python train.py --n_layer=13 --d_expert=416 --activation="gelu" --router_score="softmax" --routed_scale=1.41 --balance_loss=0.000375 --vocab_size=42095 --norm="layernorm" --optimizer="adamw" --lr=0.000985 --batch_tokens=262144 --seq_len=768 --steps=8511
Below are experts of layer 3 (counted from 0) of a mixture-of-experts language model. Rows are named router (the router's row for the expert), up (a neuron's input weights, with its number) and show model dimensions 0-95. Each number is 128 + 32 x the weight over its row's rms, rounded and kept within 0 to 255.
After each expert's rows: a language model's description of what the expert responds to. This comes from a sample of Wikipedia text that the model never trained on.

# expert 5
router [123 113 103 119 121  80 131 171  97 152 147 138 116 162 143 144 120  90 126 138 134 105  95 132  92 112 152 136  90  97 143 112 147 222 124 159 145  58 177 116  64 105 170 174  94  77 113  89  66  95 123 133 141  75 154 153 156 138 121  91 131 121 148 147 140 183 218 142 158 144 192 122  72 169 138 129 171 111  98 143 132 139  93  91 144 109  65 133  86 148 159 109 140  91 166 165]
up0 [116 159 155 103  91 119 106 117 141 159 106 110 150 134  78  95 163 139 111 113 128 113 120 113 131 135 154 141 119 128 182  73  90 159 169 151 148 138 156 144  70 170 108 123 176 119 134 167 115 115 103 173 119 158  31 107 122 163 180  74 114 116  94 168  44 187 154  92 200 136 142 156 110 116  77 143 118 116 103 162 162 197 116 146 121  90  87 130 172 149 167  38 121  90 108  81]
up1 [113  33 147 163 139 185  91 127 135 147 153 156 117 108 182 161  81 115 162 151 138 117  52 114 169 130 118 131 112 137 141 124 170 141 104 147 111 136  93  94  76 145 129 128 140 156 105  81  87 107 127 129 109 120 113 130 109 123 126 138 113 139 125 156  88 164 144 125 105  75 176 168 109 155 106 112 109 158 160 112  95 118 162 113 136 170 168 151 144 137  91  81 127 149 142 196]
up2 [136 128 111 127 153 127  92 117 139 139 123  97 172 159 122 129 170 126 117 166 141 132  80 133 234 104 149 153  66 172  64 139 141  57 112 177 145 133  79 105 134  88 136 130 118 148  81 124  87 169  92 157 255  48 206 132 130 122 134 112  84 131 149 123 142 148 122  77  97  87 173 148 132  76 128 103 124  81  57 145 160 145  81 130 121 139 167 181 123 113 104 131 179  92 179 117]
up3 [150 142  88 137 161 113 121 135  96 149 160 134 107 150 162 130  90 152 131 126 141 129 121 130 142 134  78 177  91 138 128  66 142 167 124 167 248  69  98  71  75  84 149 148 131 103 152 106  62 141 144 173 109 130 149 142 187 162  86 122 154 110 165 125 150 142 188 128 141 128 114 194  98 104 152 142 154 110 197 154 132 129 116 152  83 142 119 120 122  51 132 137 125 138 123 153]
up4 [ 38  96 148 104 127  68 107 167 123 121 118 115 186 105  89 113  88 123 131 129  64  84  73  98 138  87 146 111  90 120 113 111 122 131 105  75 119 136 152  84 111  83 128 143 101 121 107 149 156 157  96 160 103 209 144 164  83 154  85 125 150 157  87 122  70 175  67 157 139 133 107 195 160  72 120 137 116 127 108 103 168  46  75  83 186 124 127  80 102 161  92  99 120 105 122 107]
up5 [ 88 137  78 120  86 105 153 179 100 130  91 140 118 179 161 112 128 146  73  97 106 129  99 109 148 106 124 160 127 146 133 142 179 139 192 115 129 137  93 115 103  31 135 146 120 106 136 169 153 118  62 163 122 111 135 115 133 105 122  78 111 120 153  96 114 152 110  90 148 147 134 183 115 112 166 115 101 139 108 159 163 152 113 170 141  78  98  90  91 137 116  92 138 120 160 120]
up6 [ 81 162 179 148  61 109 102 161  88 180 118 191 172 107 134 133 179  94 140 107  94 123  96 130 173 114 178 130 175 105  65  90  79 133 148 171 102 172 136 111 155 128 109  95  91 128  62 128 128 129 138 150 160 119 119 146 173 203 137 112 144 126 119 144  65 159 139 120  96 145 136 122  77 130 125  89 125 131 128 147 135 108 117 178 111 120 110 122  88 113 192 104 163 167 118 140]
up7 [160 119 146  49 109 112 167 117 169 148 164 159 157 161 134  50 121 119 105 143 157 170 153  76 163  97 142 149 154 163  95  93 127 118 151 147 128  65 136 126 123 122  94 141 142 159 125 128  71 110  36  97 143  68 122 142 108 139 128  98 120 137 185 127  89 105 142 167  74 132 122 154 106  96 119  97 133  79 100 146 116 135  91 122 153 139  76 153 152 117 125  81 127 121 117 169]
Description: Year digits after dates and commas, plus words about airlines, aircraft, stations and companies, such as Airlines, Squadron, business, 2018.

# expert 23
router [118 167 123  79 116  99 100 139 107 163 139 139  93 134 131  81 131 135 107 113 127 134 113 143 151 114 186 170 103 110 115 149 137 126 186 175 132  41 134 130 120  92 170 163 122 104 102  96 140 151 112 106 205  87 101 164 168 171  95  99 109  77 187 115 128 135 142  92  87 161 129 158 109 179 112 173 147 134  89 149 147 109 116 156 149 108  71  92  87  95 160 104 211  91 131 123]
up0 [ 83 138  92 146 140 216 132 161 153 121 181 167 104 108 121 127 162 107  85 170 148 108 110 145 107 151 121 128 117  35 117 139 152 143 137 164 132 103 191 151 139 125 158 157 180 126 121 106 109 141 123 113 153 139 196 191 169 166  78  60  83 131 101 126 152 102 146 130 121 132 134 153 144 161 131 123 142 126 202 173 123  67  69 199 149  84  75 128 139 135 165  75 146 131 140 116]
up1 [142 147 127 105  89  91 147 125 117 110  76 154  91  90 148  80 109 168  93 133  60 120 152 115 138 133 128 101 137 188  75  84  73 135 126 136 167  91 156  51 147 148 163  67 121  96 157 126 110 150  84 217  65 124 116  99  85 120 125 108 156 135 119 110  96 164 134 135 192 144 153 193  92 130 157 102 179 134 137 153 136 121 139 133  90 146 100 161  71  95 156 150 231  89 151 178]
up2 [ 59 132 154 105  94  72 145  99 140 149 176 161 167 196 131 132 212 160 126 144 140 124  90 106 137 102 184 162 155  90 151 200  93 121  85 140 130  67 112 168 111 106 107 122 122 140  88 185 118 131 106 113 152 157 126  75 138 205 114  84  86  95 103 158 127 159 178 100 121 148 109 122 136 129 164  79  68 164  90 142 107  83 156 120 112  98 154  91 165 113 147 152 133  87 120 118]
up3 [ 95 167 127 100 127 119 103 180 155 127 111 123  92 156 124 140 130 113 125 102 126 104 126 114  97 153 150 127  77  93 148 178 145 133 140  62 115 112 134 130 140  92 101 135 113 131 111 110 142 158 109 103 147  86 123 114 166 145  70  80  76  88 128 169 159 106 129 129 153 101 104 127 120 154 137 105 162 166 108 143 139 132 100 164 134 106 109 124 115  92 156 114 184 146  81  97]
up4 [163 121 194 112  71 138 124 146 144 157 172 126  33 133  66 126  88 107 141 143 169 147  67 189 100 110  60 108  49 177  64 142 165 150 178 148  97 120 112 103 148 205 102 185 185  96 101  25 123 145 124 120  97 107 111 103 116 136 162  88 135  99  84 159 117 132 139 103 130 147 133 169  90 157  61 109 164 124 112 120 128 149 124 148 115 117 126  69  77  98 129 149 142 120 152 145]
up5 [138 137 133 109 120 133 140 119 129 146 141 127  65 159 138 101  65  87  77 125 120 166 132 124 109 153 179  61  93 154 154 137 163  94 126 202  97  85 173 128 130 153 120 163 173 202 115 113 134 147 113 180 135 114 166 152 139 160 155 113  82 103 142 117 132 153 173 124 104 194 112 132 124 108 123 142  89 156 108 165 170 141  84 132  99 132  38 133 163  94 130  87 192 126 139  98]
up6 [134 144 112 149 122  81 173 166 181 126 119 130 174 171 127 128  95 147  77 120  75 133 135 121 138  58 128 117 164 161 181 180 158 177 154 122 138  51  72 160 119  64 173  87  91 119  80 140 132 153 123  89 130 116 138 139 125 119 107 146 165 138 139 121 116 168 117  74  75 138 124 174 186 103 188 164 115 168 166 127 138 113 116 103 130 120 121 143 117 166 173 108 131 101 181 159]
up7 [ 97  62 137 135  80 109 168 146 115 146  67 129  80 126 152  42 146  89  95 136 154 171 111 154 117 134 115 131  36 121  89 110 112 117 184 119 121 104 129 123 139  38 118 138 169 185 147 126 137 155 110 139 136 178 127 169 135 148 126 108 127 134 104 155 137 151 138  84 172 168 185 184  91 134 116 148 157 169 171 107 174  88 146 175  68 130 102 115 101 129  99  53 148  91 133 163]
Description: Punctuation and colons in music track lists, software and media entries, such as 3:16 durations, ISBN, featuring, Written in.

# expert 18
router [169 117 181 156 124 112 154 184 132 129 111 128 105 124 161 118 113  41 101 166 121 100 127  91 148 112  99 108 122 118 109 112 175 225 185 172 136  56 112  83 114  93 143 130 106 121 148 100  84 111 117  99 126 110 154 143 139 125  71 114  86 123  89 185 106 132 151 137 144 145 176 142  90 143 135 189 134 144 122  88 119 125  91 101 126  88  49 116 100  78 168  62 138 144 132 197]
up0 [140 105 107  99 109 129 108 145 168 182 108 118 156 147 140  89 151 152 136 167  97 106  41  98 169 102 113  70 116 105 132 114 132 119 138 157 119 105 104 133 126 109 135 135 100  81 140  79  98 123 144 177 136  65 177 139 125 129 132  84 103 143  90 166 164 118 200 155 153 141 123 161 104 140  86 161 180 169 122 109 160  98  50  54 105 110 129 103 106 159 143 138 140 138 148 191]
up1 [137  78 153 141 152 176 143 177 147 140 103 129 111 185  78 161  88  96  80 136 139 122 105  73  49  77 167 118  69 128 122 114 138 144 149  80 201 106 134 113  84 163 144  99 114 123 133 165 199  71 136 160 132 158 128 167 153 114  72 183 156 136 144  85 152 116 120 131 138 102 192 126  99 117 137 133 105  98 131 149  43 155 120 150 174 100 108  75 175 113 132 100 158  83 128 130]
up2 [104  73  91 120 107 107 153 117 128 106 103 183 171 115 125 160  55  84 123 119 119 152 107 103 126 121 133 107 151 101 158 122 128 106 126 148 165 145 123  65 126 113 120 190 116 136  98 140 143 119 169 150 117 183  81 172 117 113 112 142 135 117 109 178  99 127 138 144 117 122 194 138  99 103 128 112 124 100 134  78 133 148 124 134 125 127   0 169 147 179 136  79 103 145 125 195]
up3 [ 97 139 111  97 142  82  84 142 141 175 134 168 137 141 136 134 143 128  96 146  98 147 115  69 139 107 104 128 172 129 132 113 106 126 128 148 144 169 148  92  94  85 146 139 140 120  14 177  96 149 129 152 109 160 134  80  86 155 141 108 170 150 121 161 116 154 185 120 143 176 158 147  72  97 148 179  98 120 129 133 128 167 144  72 114 125  32 196 161 189  99  71 100 100 154 164]
up4 [140 132 133 133 146 113 154 181 133 141  90  80  72 127 122 159 154 103  76  86 164 143  80 144 140 136 165  94  94 165 104 114 135 151  58 137 137  85 155 156 122 153 121 126 146 147 145 139 106  94 115 155 162 151 100 125 139 124 150 105 128 143 168 140  91 149 168 138 217 165 141 165 126 139 164 121 133  84 153  77  97 164 128  97 175 161 163 147 119 131 158 108 154 155 132 153]
up5 [131 101 159 118 106  94 108 141 105 135 144 139 120 128  94 111  82 169 113 171 141  97 129 121 137  78 173 164 119 163 106 140 113  64 169 193  99  50 141 108 123 109 108 148 124 137 135 141 122 154 132 111 171 124 136  92 130  99 156 167 145 176  90 132  88 188 160 136 164 179 100 142 156 124 160  99 101  78  67  86 117 115 146 139 127 166 104  92 183 147 119 142 119 135 148 126]
up6 [126 137 124 123 114 136  96 189  92 125 166 173 138  80 121  89 161 169  99  99 105 123 117 131 128  62 117 103 150 154 103 148 101 134  85 123 158  92 162 113 122 136 104 154  94 148 125 165  85 156 210 118 129  88  83 157  98 158 128 140 159 125  87 161  85 175 136 103 110 141 151 141 107 176 173 115 122  88 186 140 113 144  88  78 106 170 115 115  73 134 108 119 153 150 149 125]
up7 [151 134 101 139 169  71 164 190  85 163 148 139 117 141 109  72 161 158 103 129 157 160  87 131 114 106 102 141 117 174 118  61 100 178  96 168  97 107 156 138 150 185 143 107  88 110 113 149 108  96  96 116 132  50 148  95 197 117 153  87 106 127  92 131 173 151 192 116  89 144 150 175  93 135 168 117  91 105 133 167 194 149  92 102 102 135 206 150 145  85  77 128 118 127 155  85]
Description: Standalone numbers in statistics, tables and lists, e.g. yards, pressures, dates, counts, plus military unit words like Corps, Brigade, Medal.

# expert 22
router [152 136 115 127 145 113 138 150  90 157 160 135 107 168 102  84 134 152  82 109 114 185 104  86 151 111 155 137  75 100 123 149 142 121 143 167 115  95 130 151 102  97 169 115 146 106 100 107 154  89 116 147 145  85 135  89 184 151  88  99 114 137 134 109  97 127 151 115 102 154 102 129 129 174 179 103 167 114 141  88 158 158 115 123 138 129  42 108 157  92 118 143 181 114 173 155]
up0 [138 171 116 139 124  68 142 112 160 168  70 144 119  92  83 118 130 114 122 127 157 158 102  94 111  45 187 161  70 168 129  85 168 183 158 147 117 110 115  81 122 158 128 107 134 131 179 117 117 133 163 105 130 106 108  97 171 161  73 201 123 174  92 148 137 139 183 113 112 124 142 184 129 103 163 134 136 130  95  93 112  82 150 125 100 118  90 111  91  76 139  74 138 121 153 128]
up1 [117 161  69  94 176 132 158 132 155  96 129 133 177 119 103 144 156 110 164 104 103 110 182 145 127 114 170  68  94 123  80 190 125 107 185 144 160 135 164 150 111 138 169 115 163 129 130 156 164 156 127 125 117 133 143 135 139 176 164 119  84  73 144 143  97 122 113 125 106 121 133 107  94 142 122 175 117 146 152  74 156  92 104 135 123  62 157 133 159 120 106 108 168 151 170  95]
up2 [ 95 111 119 141 161  84 150 114  80  87 107 141 138 157  95  99 166 169  89 103 129 156 123 113 125  92 167 103  44 128  97 120 134 139 123 180 200 133 123 127 134  92 114 134 125 120 182 157 102  92 139 166 178  32 154 102 129 141 112  80  69 122 162  73  20 159 118 114 109 171 101 136 168 159 191 138 155 147 131 165 147 102 128 119 113  67  64  96 174 113 150 160 162  92 151 129]
up3 [ 77 113 173  85 116 157 109 160  93 169 112 138 122 155  41 117 145 130  91 150  85 141 125 127 167 158 177 135 140 163 116  99 123  85 147 146 152 188 116  88 107 131 126 117 187 132 151 115 127 127 138 163 172 119 119 143 158 131 156  97 109  96 144  98 139 122 186 168 112  79 123 140 138 152  73 131 229 102 134  78  96  99  76 170 103 100 107 103 132 112 109 110 140 106 117 126]
up4 [187 139  85 138  76 114  66 189 153 121 170 215 117  95 158 174 115 112  84 102  62 155 119 106 169 128 104 157 126  79 110 117 157 159 103 140 134  42 124 109 146 115 155 149 113 126 155 171 147 142 146 145  79 139 186 222 141 100 123 103 103 143 144 111  94 108 117 112 125  90 180 118 110 135 111 159 175  39 167 150 144 134 117 147 129 134 100 141 123  74 148 136 167 127 109 174]
up5 [107 125 136 102 111 163 113 115 109 157 137 132 123 107  95 110 154 123 100 112 114 105 114 131 159  89  92 145 169 102 134 148 102 175 127 167 117 130 111 137  78 109 102 130 169  98  77 188 166 121 127 122 105 133 131 128 165 164  58 123  83 133 165 169  76  92 127 115 106 101 147 130 160 111 158 130  99 121 162  90 141 162 139 102 110 152 131 112  87 110 171 208 127  90 150 178]
up6 [111 116  97 132 119  93 116 133 107 124 127 164  75 141 107 134 127  40 123 138 104 108 143 179 125 135 184 129 142  52 166 142 188 118 147 130 176 139 109 120 129  78 176 130 134 135  64  86 136 148 130 120  67 178 136 123 166 163 128 115  95 128 118 142  83 150 200  68 104 134 144 107 121 125 149 101 143 130 147 146 190  57 127 140 109 133 114 114 149 189 112  97 114  98 133 167]
up7 [108 103 109 155  67  95 147 168 134 129  98 139 112 112 113  73 113 145  51 141  93 122 129  60 138 143 103 110  84 152 139  47 109  90 147 104  78 129 122 156  97 125 131 156 122 127 149  98 134 176 104 112 181 156 165 107 135 180 110  78  55 111 126 114  94 255 140  91 151 159 100 141 143 132 202 131 148 103 148  39 148 141 123 120 110  96  90 123 119 160 117 130 135 112 103 179]
Description: Initial letters or word pieces starting a word, often in quoted song titles, lyrics and reviews, such as heart-felt, asp-ire, burg-lary.

# expert 31
router [131 110 121 122 122 134 168 141  62 152 136 125 105 221  74 118 148 116 124 150 116 144 120  88 121 137 144 164  85 120  95 126 171 146 147 155 147 128 136 153 113  80 121 140 108 110 138 106 114  57 177 177 118  74 113  95 165 143  89 129 135 119  99 135 112 180 168  87 160 141 172 125 139 182 156 125 110 151 119 122 165 123  93 127 109 122  74 107 107  74 155 130 162 125 151 178]
up0 [116 110 167 168 194 154  90 153 164 127 118 140 180 138 121 136 128 147 144 172  71 181 134 106 190  90 126 102 158 112 179 120  97  97 206  82 156 137 115 116 117  78 123  82 145 134 165 151 175  82 126 147 116 147 107 138  70 154 176 128 137 136 135 187 116  95 128 131 156 102  96 114  92  97 109 144 137 133  89 120 137 113 132 127  61 168 131  98  62 102 154  48  99 181 161 140]
up1 [ 51 117 106 140  81 115 129 150 122 119 141 111 120  96 118 159 139  90 131 103  69 155 133  90 149  85 132 124 171 132 132  96 109 109  95 185 135 110 159  90 135 154 164 111 137 130  83 152  92 140 107 130  36 112 150 164 113  89 120 123 124 142 156 127 149 130  92 128 111 137 149 110 130 128 146 139 149  71 158 184 146  66 149 125 176 159 142 148 136 116 145 163 141 182 136  71]
up2 [ 73 182 159 141 100 137 103 200 107 125 141  83 183 140  95  41 135 138 170 189 114 147  35 114 129 134 171 176 109 133 118 124 112 118 139 193 136 135 184  89  60 109 154 131 186 124 117 133  99 157 119 120 112  93 157 158 180 152 106 170  96 103 130 125 104 120 125 135 142  99 121 150 101 147 141 124  68 163 106 155 198  98 174 103  80 134 128 125 127 123 119 152 194 210  94 130]
up3 [ 83 176 122 146 143 152 102 125 113 111 131 155 128 128 136 115 150 124 107 145 115 143 107 149 187  60 107 161 119 144 117 116  88  78 190 121  87 142 100  99 156 159 188 107  83  94 128 163 145 166 139  57 175  79 119 147  86 114 102 109 163  99 122 152 169  93 131  94 144 154 154 154 111 108 124 113 133  69 131  98 182 149 137 100  97 125 142 165 109 149 145  97 110 120 186 128]
up4 [164 109 169  87 154  80 151 212 158  99 163  97 120 201 157  68 150  99 132 136 136 124 158 155 114 144  78 160 139 136 144 127 101 147 161 110  86  97 190 127 151 131 147 137 141 116  73  95  77  99  79 147 105  86 137 112  93 141  81 157 121 127 145 117 132 152 106 134 131 112 121 139 137 100 163  72 176 133 141 108 167  73 151 153 122 181 151 121 122 128  72 117 146 223 135 134]
up5 [ 95 137 143 117 132  95 104 125 136 152 116 147 144 151 195 147 118  92  71 128 143 148 126 169 168 107  70 151 105 175 141 165 126 126 216 150 109 152 112 136 128  51 109 175 161 153 106 169 147  89 132 159 156 137 137 118 163 147 150 110 128  80 112 191 101 182 106 134 105 143 150  88 116 104 145  60 102  51  95  93 157 114 174 145  55 170 149 144  93 156 151  98 125 113 106  88]
up6 [123  91 144 115 136 107 150 164 119 121 103  94 118 174  94 142 129 124 125 147  72 197 131 143 133  98 196 148 137 212 104 128 146 111 100 154 156 120 120 137 133 141 118 144  97 100 101 124 113 150 130 132 131 110 167 160 112 151 189 144 154 127 113 165 165  97 173 166 105  97 201  72 131 128 166 221 104 131 125 148 116 144 163 130  51 133 108 115 151 153 104 116 152 175 141 171]
up7 [110 172 198 101 145  86 137 167 183 115 120 142 105 106  56 102 143 115 134 101  90 139 138 124 207 116 138 152  49 132 113 134 150 129 167 111 136  86 126 125  98 116 119 151 111 106 119 112 132 117 114 110 117  82 115 105 150 170 102 127 103 116 132 153 124 136 143 120 150 147 126 125  60 136 130 232 150 126 124 133 124 139 134 121 124 122 137  93 143  98 131 115 106  94  89 117]
Description: Periods and closing quotes ending a sentence, often joined to a word end, such as existence., -ing., quote marks.

# expert 8
router [127 125  86  94 117  96 176 175 123 158  96 186 116 195 129  92 112  61  83 145 113 179 123 113 143  91 127 154 131  82 123 120 190 134  99  98 142 119 127  98  79 103 111 142 107  92 101 100 141 128 135 137 143  98 109 117 140 167  86  90  77 129 155 145  78 166 114 116 120 160 167 133 162 205 168 130 186  95 123 110 119  87 144 138 140  44 100 126  66 132 124 103 154 147 159 128]
up0 [150  91 168  82  85  95 177 158 117 205 135 115 139 133 118 117 106 135 136 201 102 139 104  68 189 110 136 139 158 199  90 114  94 123 106 118 102 126 102 141 115  80 151 142  84 120 102  97  62 160  92 121 187 114 125 114 120 142  83 115 113 124 100 139 112 165 141  94 124 120 149 146 131 113 126 105 138 100 138 142 135  77  91 122  87 127  78  92 168  72 142 123 167  69 105 169]
up1 [120 133  71  84 135  84 157 123 121 123 112 164  91 140 166  42 141 163 113 139  70 132 110 156 115 157 117 107 136 109  77 109  77  88 148 152 143 127 139 115  90 144 137 157 181  72 154 174  53 144 142 151 144 146  96 138 164 186 129 157 180 140 173 160 105 155 187 101 117 175 108 116 106 187 121 143 225 100  68 163 110  99 118  94 134 111  90 137 158  85 128 130 162 138 162 117]
up2 [124 130 185  72 171 139 189 105 159 144 131 171  72 145 109 103 188 106  84 146 104 164 103 102 113 114 166 172 165 155  99 102 158 110 134 119 110  76 100 124 130 158 131 144 128 114 105 145 125 189 112 115 133  94 175 138 112 137 131 155 104 143 123 125  94 140 136 148 181 139 118 121 120 219 165 128 144 115 132 148 114 129 129 148 136 149 114 106 120 145 169 112 156  74 139 185]
up3 [107 187 135 112 103 108  85 199 138 146 109 113 161  99 116 103 119 100 109 130  99 134 104 109 127 152 138  93  67 153  71  97 125  61 183 149 113 110 137 156  86 143 134 166 131 105 160 175  62 119  85 134 141 153 106  86 109 105  54 118 120 103 167 165 144 132 122 138 108 152 178 130 131 132 128 167  88 106 109 166 129 104 123 186  76 147 122 169 132 111 124 131 169 121 134 120]
up4 [128 153  86 125 119 195 141 130 148 165  99 145 173  89  98  87 216 156 144 127 100 132 110 119 158  57 167 160 138 105  69 149 117  87 144 132 154 150 115 137 147 136 100 154  68 121  98 134  76 123 120 162 175 109 174 104  97 118 116 168 114  50 134 106  31  77 157  99 147  78 151 121  88 146 134 149  75 155 153  97 124 112 121  85  61 134 118 100  99 162 130 140  91 108 135 140]
up5 [127 154  91 100 116 124 157  95  94 181 170 134 100 147  98 125 152 175 193 141  74 151 109 101 113 117 109 112  90  87 111 187 122 163 127 150 193 115 140 110 109  94 139 101 102  98 110 159 185 159  91  90  94 142  87  79 131 124 107 104 141 143 126 150 126  71 110  99 116 165 150 130 131 139 146 141 178 124 121 136 151  95 114 128 186  94  91 109  82 102 102  75 141  84 180 137]
up6 [104 166 153 142 141  68  90 146 139 215 110 148 113  75 109 144 150 136 141  99 125 133 153 103 162  55 125  38 141 133 156 122  83 117 195 126  96  78  84 138 140 124  92 119 139 114 136 172 160  93  93 147 139 138 115 150 113 137 129 116 128 133 157 200 140  61 170 129 131 122 125 130  88  93 118 127 137 112  97 119 168  98  80  91 129 139 127 151  98 105 162 118 149 104 139 234]
up7 [110 131 135 148 137 150 131 166 105  72 150 191 147  86 162 150  94  80 142  83  91  76 147 158  98 115 150  96 120 115  77 141 160  79 158 100 106  93  88  69 110 121 146 143 153 139 113  76  87 177 154  98 110 112 129 120 100 134 117 123  68 120 136 149 189 149 121 145 104 150  72 143  49 147 149  77 137 159  49  90 144  51 123 151 117 195 130 123 189 141 139 121 201 145 138 136]
Description: Numbers, percentages, cell separators and line breaks inside data tables such as election results and sports statistics, like 457, 68.80%.

# expert 19
router [120 106 122 142  38 117 164 202 103 143  91 137 127 138 100 118 128  76 101 132 110 172 112  91 119  77 112 138 111 158 116 132 156 137 199 195 208  84 153 123  96 151 135 165 135 121 107 106  50  68 104 159 141 173 103 144 149 133 130  83  71 140 190 145 106 194 122  70 131 124 174 138 115 153 170  82 164 125 109 102 154 130 150 146 119  69 118 120  89 121 110 128 158 126 151 141]
up0 [145 161 148 166  83 119 105 146  72 134 102 140 177 139 114  73 192 134  87 107  76 148 137 150 140 114 100 120 101 184  99 161 115 105 165 157 151  92 138 124 107  88 160 124 133 157  86 149 156 126 142 115 170 104 170 165 161 153 100 104 114 123 152 186 166 168  78 160 115 128 145 144 148 117 190 115 157 112 160 130  98  64  76 150  85 178  86 171 121 114 122 142 132 174 135 108]
up1 [120  85  84 106 112 136 144 168 106 174 141 151 135  82 115 147 151 130 142 147  44 143 118 121 125 124 117 180 119 204 142 116 151  93 151 200 190 140 201 115  83 114 126 167 151 117 154 100 124 106 142 139 100  91  75 129  80 202 122 170 158 101 166 153 118 182 157 100 195 139 168  98  64 117 148 122  99 114  93 129 186 105  77 151 125 112 149  81 137  82 111 119 148 139 168 175]
up2 [ 96  36 137  95 139 115 160 131 109 137  90 131  75 134 115  73 197 137 103  78 127 165 122 115 121  72 174  54 141 204 147 115 131  91 153 164 143 125 136 146 134  96 109 165  87  85  82  79  76  86 130 145 122 152 126 173 112 151 110 123 161 106 173  79  75 149 115 172 164 113  62 177 117 127 115  99 127 135 147 106 134 117 134 148 116 115 113 157 110  75 160 157 108 123 116 111]
up3 [117 129 105  93 124 108 122 164 135 118 120 125 129 136  92 110 110 132  74 123 121 126 114 125 148  61 171 107 154 162 111 112 162  93 124 173 154 137 191 146 125 131 104 151  92 147 109 149 106  77 158 112 120  90 128 150 143 115 138  66 161 120 165 108 103  80 114 131 118  94 113 139 138 123 107 120 130 113  29 148 165  60 140 148 139 187 130 148  99  87 116  97 146 170 170 104]
up4 [121  83  88  64 165 171 107 149 110 193 100 204 103 142 113 138 193 116 155 131 167 124 133 105 107  80 154  54 155 199 104 132 153 142 144 137 163 181  83 138  95 117 104  76 129 144 107 128 120 135 128 153 125 168 124 136 103 137 149 146  95  71 139  80 108 145 172 135 213 128 118 116 101 166 163 123 133  56 125 127 142 113 103 107 100  98 120 144 159  93 126 151 110 156 129 116]
up5 [175  80 136 118 117 121 171 184  73 162 146 121 200  62 117  83 180  72 177 177  90 113  55  85 122 106  78 125  74 141 137 130 149 120 128 122 120 130 182 144 138 160  74 157 117 132 177  89 186 108 103 138 169 166 125 119 145 127 148 146 175  87 132 158  91 133 173 132 168  74 101 136 122 116 123 166 135  90 130  80 137 110 189 173 150  77  95 145  97  98 143  78 130 155 170 147]
up6 [153 137 122  83 105 144  94 173 146 121  96 101  80  65 133  76 132 134 149 122 146  97 143 183  90  79 133 125 124 145  61 144 135 163  92 126 142  58 140 111 112 187 200 128 127 118  86  93  59 132 104 123 143 105 114 142 152 175 135 101 126 142  61 142 113 121 184  26  99  61 112 119  73 129 104 173 131 136 115  96  76 172  99  96 122 166 115 128 105  84 160 142 158 173 143 134]
up7 [ 82 125 126  89  99 119 165  83 164 122 127 101  61 139 176 113  87 128 115 110  89  53 147 177  94  89 194 177 100 149 107 105 112 130 137 176 112  59 138 100 100  73 170 148 130 130 109 129  87  95  97 174 187 160 120 125 110 136  71  41  83 127 131 125 106  98 133 188 138 140 178 172 134  82 142  95 137 173 106  85 126 176 106 123 116 141  77  90 187 118  99 148 165  86 134 156]
Description: Line breaks in lists and tables, plus time prepositions and qualifiers before years, such as In 2000, early, mid-, during the.

# expert 13
router [ 66 111 132 112  96  90 158 111 140 157 172 127 144 181  76 100 150  64  93 190 144 165 129  81 140  99 136 176 122  87  69 155 153 158 165 122 155  77 184  75  96 115 184 169 137  93 148 118 112 121 107 132 125 104 117 137 140 137  51  93 117  93 136 164  14 144 123 136 160 155 115 130 112 195 185 170 137 117  86 110 129  81 133 144  86  93  72 107 147  83 223  93 149 119 148 168]
up0 [143 138 165  85  62 141 161 107 129 136 217 153 149  94 138 130 186 127 125 131 139 159  99 121 131 191 147 165  93  98 121  73 160  81 159 169 138 140  80 102  89 133 140 121 125 125 119  84 165 124 124 200 174 160 149 129 113 163 113  80  71 133 160 175 168  91 150 131 108 119 161 104  73 174 172 108 174  93 118 151 151 108  89 158  83 103 165 159 136  72 127 158 107 132 179 118]
up1 [111 114 130  90 114 151  96 125 120 101 110 106 116 166 171 123  33 129  82 170  43 107 127 134 162 126  99  84 143 147 125 139 179 146 134 127 156  57 163 133 134 134 178 101 188 161 117  90 129 154 101 105 100 104 185 148  97 183  88 140 134 150 116 117 106 144 153 111 139 160 156 113 101  62  67 118 131 119 151  71  85 193 158 146 103 137 144  83 129 147 124 107 142 139 152 142]
up2 [100  82 127  82 171  90  79 185 148 126 121  85 163 117  72 158  87 129  50 145 141 144 160 164 116  27 125 104 163  95 128 182  82 131 106 155  94 101 209 133 125 155 148 153 124  99 117 168 138 121 150 101 121 202  70 115 171 148 156  96 111  80 177 140  85 103 156 155 159 109 148 141 142 156 110 159 108 130  92 154 167  92 138 114  86  98 116 124 124 113 159 138 195  65  74 133]
up3 [135 109 140 146 146  94 144 125 168 172 124 102  88 117  98 149 118 101  92 150 117  85  96  71 114  35 128 150 189 134 138 132  78 157  95 187 106 130 171  92  95 122  95 112 108 105 127 151 104 160 103  83 138  97  96 143 109 162 113  99 170 116 150 142 150 123 169 115 103 124 178 130  39 119 184 196 105 116 136 141 184  99 151 158 131 110 118 126 126 147 157  82 165 186 177 160]
up4 [ 99 136 140 120 124 155 189 107 159 202 139 179 175 102 109  72 129 145  95 133 110 174  99 131 132 121 141 138 113 130 115 184 138 149 125 167 179 135 128  92 133 124 153 166  68 106 136 142  84 130 107  44 138 130  74 133  73 167 113  89  84 102 146 147 118 152 127 146 110 179 149 104  48 128 160  98 133 135 143 125 127  97 132  75 128 152 109 120 153  99 128 133 167 104 162 183]
up5 [ 73 118 139 129 134 131  93 154 174 173 175 161 113 221 117  90 148 148 120 199 142 154 134  86 149 113 106 137 113  43 156 171 146 102 144 142 121 113 133 139 163 118  93 126  64 119  82  89 117 161  91 121 141 101  95 157  90 105 128 145 170 122 159 139 132 103 145 116 187 130 104 115  99 134 160  92  67 116  66 163 173  42 111 142 164 170  86  87 131 162 161  75 123 151  96 142]
up6 [166 108 106 125 169 136 118  94 114 100 125 105  91 153 152 115 115 209 146 113 120 148 133 110 102  62 159 172 160  97 128  85 119 172 137 154  93 102 184 154 123 100  95 175 106 110  92 165 134 144 136 104 210  98  80  74 155 177 143 120 132 146 121 124 176 132 133  92 120 162 123 171  99 123  94 170  62 102 170 144  73 116  99 139 141  79 155 109  67 138 109 125 172 193 185 154]
up7 [121  97  64 169 116 163 187 117 139 140 156 121 144 124  55  82 144  92  96 158 164 133  93  81  95  86 139 148 118 116 136 138 161 156 118 148  84 168 126 105 119 150 119 102  73  79 174 128  76 104  85 137 160 135 110 110 115 112 101 108  80 146  79 118  68 177 106  89 140 155 126 179  50 180 110 115 154  87 147  96 136 122 164  73  79 141 126 122 172 118  80 106 129 135 176 108]
Description: Heading markers, empty table cells and column headers, especially awards tables and sections like See also, Awards, footballer.